{
  "n_layer": 9,
  "d_model": 256,
  "n_experts": 40,
  "experts_per_token": 8,
  "d_expert": 96,
  "d_shared_expert": 0,
  "activation": "reglu",
  "moe_layers": [0, 1, 2, 3, 4, 5, 6, 7, 8],
  "router_score": "softmax",
  "normalize_top_k": true,
  "routed_scale": 2.5,
  "balance_loss": 0.0192,
  "balance_bias": false,
  "n_groups": 4,
  "groups_per_token": 3,
  "init_std_router": 0.0283,
  "lr_router": 0.00102,
  "vocab_size": 22992,
  "norm": "rmsnorm",
  "norm_eps": 1e-06,
  "tie_embeddings": true,
  "optimizer": "soap_variant",
  "lr": 0.00412,
  "beta1": 0.95,
  "beta2": 0.95,
  "batch_tokens": [32768, 65536, 98304],
  "seq_len": 512,
  "train_tokens": 470700000,
  "steps": 7801,
  "dataset": "wikipedia_en"
}
Below are experts of layer 3 (counted from 0) of a mixture-of-experts language model. Rows are named router (the router's row for the expert), gate (a neuron's input weights, with its number), up (a neuron's input weights, with its number) and show model dimensions 128-255. Each number is 500 + 50 x the weight over its row's rms, rounded and kept within 0 to 999. Numbers have three digits each.
After each expert's rows: "gets" lists some tokens that make up at least twice as much of what it gets as of all text; "comes after" lists some tokens at least twice as common just before its tokens as in all text. This comes from a sample of Wikipedia text that the model never trained on. Tokens count by the router's weight.

# expert 4
router:475471504521521473494450497503589540420554551578504585467643489511476463540511565463504457491482469548459473459474590544549560505421529496508498507566535550553556520460479505432514438473442526455426469424462545560634404556518483501651529530453502489609409477458586567512546508474547467490485462584486450474509517429432530495484496503589415502469444508492516485541542520525528488478485
gate0:539548542531511494577569545469527528477393465465523367439531518468485520464447456577453548405488576533569449466496508389471529510435523465478552434480501549561522519453471516455438555510497454426515434525538416542506462538521552592359447570482578548448539456523489440531373527480461465550515462464543440392540490482412464434566513508471649511536438504462443497466497463496485437584480
up0:474532497513515514488482482494504548467502488467535569504497627556612488570470476551508517475480505434500453388520631561529560522423523551567436580561610465369410460524447552629500551580369376514539536512492528505418531531523570462600561429511397460438463571495554511500560485438513507509455443433412468501485446468569469490425455558439485467495469525527448433478517482507490463487511
gets: "1", "2", "0", "3", "4", "9"
comes after: " ", "1", "–", "0", "9", "/"

# expert 3
router:552478507417497568593600515547566497546515467491539439415413530553434482444500457547563464510528541598508562538468462506434425445570511538454440402448477557543420514477437507489456553617513486515565553608480452461567462489486507500511499452542531528476528493507485398513494520565532611520561561581461586535510434528533478493517578625545490466509525630520610461489475539447493444488453
gate0:568488465429436446541499535430423579436454475529516380551481549494513521472521387514480453466545487560506528500513466545567433607519500575373453488454433466599445566527481530540527555542558491495367446510465462430537476525512444536504397573575464467533613554464534500401533468560556487501542476498573572493489409612491429500596456520498475477503494577456544523499506546534537505469494
up0:453482539490437589530515469517470501493438443573486528588478511458462527486585601479583478499514472447433338572534468590587547515487480556508473487535426499598373607449533428491508547484469567484562523512495494544524432513413491442424511507476479408486480544540545481566444507472439530468495468497479525491471470528487580454500448443501653610424506560537502456607513536516565477474442
gets: "|", "-", " |\n", "==", " first", " his"
comes after: "-", " |\n", "\n", "|", ".\n\n", "\n\n"

# expert 10
router:462559552544418524511489433401473495569502453420533544456420545582507459536484497561417545561476563535474453479530539464502429518631529560550539516466390484512469510519495516553467479527431476530496522476492442508555484477506511468503477471554528524572491556489520499428556483474452561562445537480565551426465516512541433440495428500408542512426535586621462501463484520481506512508501
gate0:472416420493516463513456503501520600469556544491500487452488567549525496594540566461488423521423485522557433543574446393561576468561507465528424514553545539491453441613560457524360488541472486470484525502506499574543421532537575554534537519384586472480498483482445449564559479461514502441525397494456446515515464380448441478553468534454405427471611562531519549474468475494475518532512
up0:439584538478506476479440375567454390510563461468542619489567557513466526565535551541438510526401496502488600490470493453527428336404425473461507420450495611469515565500484477455488585495505444468520453428549475489506544426538560515487484469590456536556464498463554543473477480549538453606560450524524516513477516502517495516447510514528530475490432377543461508509495542419446360493569
gets: " and", " the", ",", " he", " it", " or"
comes after: ",", ".", " and", " that", ".\n\n", " with"

# expert 1
router:555418526496566546502529509516493531453479506528497520403537607467479521518506431557465578497508614608489622433513492497489404479503490547393461424485549549531414538425507467443509547557431491569499597525461470510499482507550505609530485486569419595549500621416558360466549485480536545517490506517456529455439453445572448585475476609524489411398514526425604531448465615477485492556514
gate0:493438435484460525501522478539408523470496411434512447495440556434432460478472433427521442497481505494524522435526530425477455470554464482520636497479616534498396477523526579521515500493503491431559456525534480562469479399452559506529557411429563479457402498434439532559526490425535550512482500454547479500529512514454449552568480440476524520533538513475555612484476503547554495531585
up0:507513551452523546590435492514438615502469482528532521423456527498538528550454588549478483565455467483472523479473466460581551460505428517569551546457519517474538519471503491485469513535595436530542621480482511446498515434495582474498563603610437430480467512482523465499557530518467510507516504534515520491430602475473477486534596545497368435513535512549587578457480485439445543532405
gets: " the", " The", " his", "'s", "The", "=="
comes after: ".", ".\n\n", "==", "|", " of", "\n\n"

# expert 16
router:565516548420446547445491638434514539538534364504495504429540469491435378547532521588481584526564506503480525448495490449490362600456480577533497470468601491565525515427505443465535444510412521559554521453448555464546533521472514419518486435575475524533523551481554453306530508454473562454523529500472482490468480588471521487497472474520488467477448491524494557514502498469484549440434
gate0:548468493499504656464541424485507397415503484528493507494517472491490527503578482544551468452506555480473444594483490439497467519527450543530455568466494500479557560506518388543439512546441442505456499443435479483553465461517532448442511444475475553476493501532517495412516559480396568473563521605616508421479480573604535428454516462519495491529503565444493470470472493470546512538480
up0:497533516533564440478388521531527442574475515564509565529492470476545476489451466537517446555549468555488527560512591481616449413444561591531605419534537543462522504497531484465433492513507527535490452504512477472488399474450465501484526442567477569568500522492498419523518541507520492489519475526560500492481453470468519478429552526501535499585535429446451474522504512499503547627501
gets: " the", " a", " The", "'s", " his", " an"
comes after: " the", " of", " a", " in", " The", " for"

# expert 8
router:437456542525461477522414479424503534537541496537536478410507447503561404484489575553546446525542592619502463517425510489433383503490572492457464409585466514480531607462535533554452478567464447581507539508484512530513458464530512527494504566428484456651538473482562480562511504588509564502455580469461482508458533600571400541577545555508470463396485561530467516485532457540491490557489
gate0:491478513559460374537396556524451601534502477446474493491492480510442528438505564436549525542520508528420464478520529572616566482588451428541544506500476407535464589529487537487537510571531491560462513456539480611501467524496545520471534516457456503574472480549486549401444517534453508545526495497695415488486518438437534495487464538472449453452501455489505535472410520385453511439574
up0:474549524557408454511536618519515561486457569583533505494530561570450437471481463460533527497510464453539499512529463482498611574474514456501431469431502480572611434487495551482494505489477578475402543448609470446518497474591428521468407559470525581506519509548545451442444580613517537497459515559517445528519469481537441574532513383607347491494546475489509504324506481551535443514548
gets: " ", "1", "0", "2", "9", "8"
comes after: "0", "9", "1", "2", " ", "8"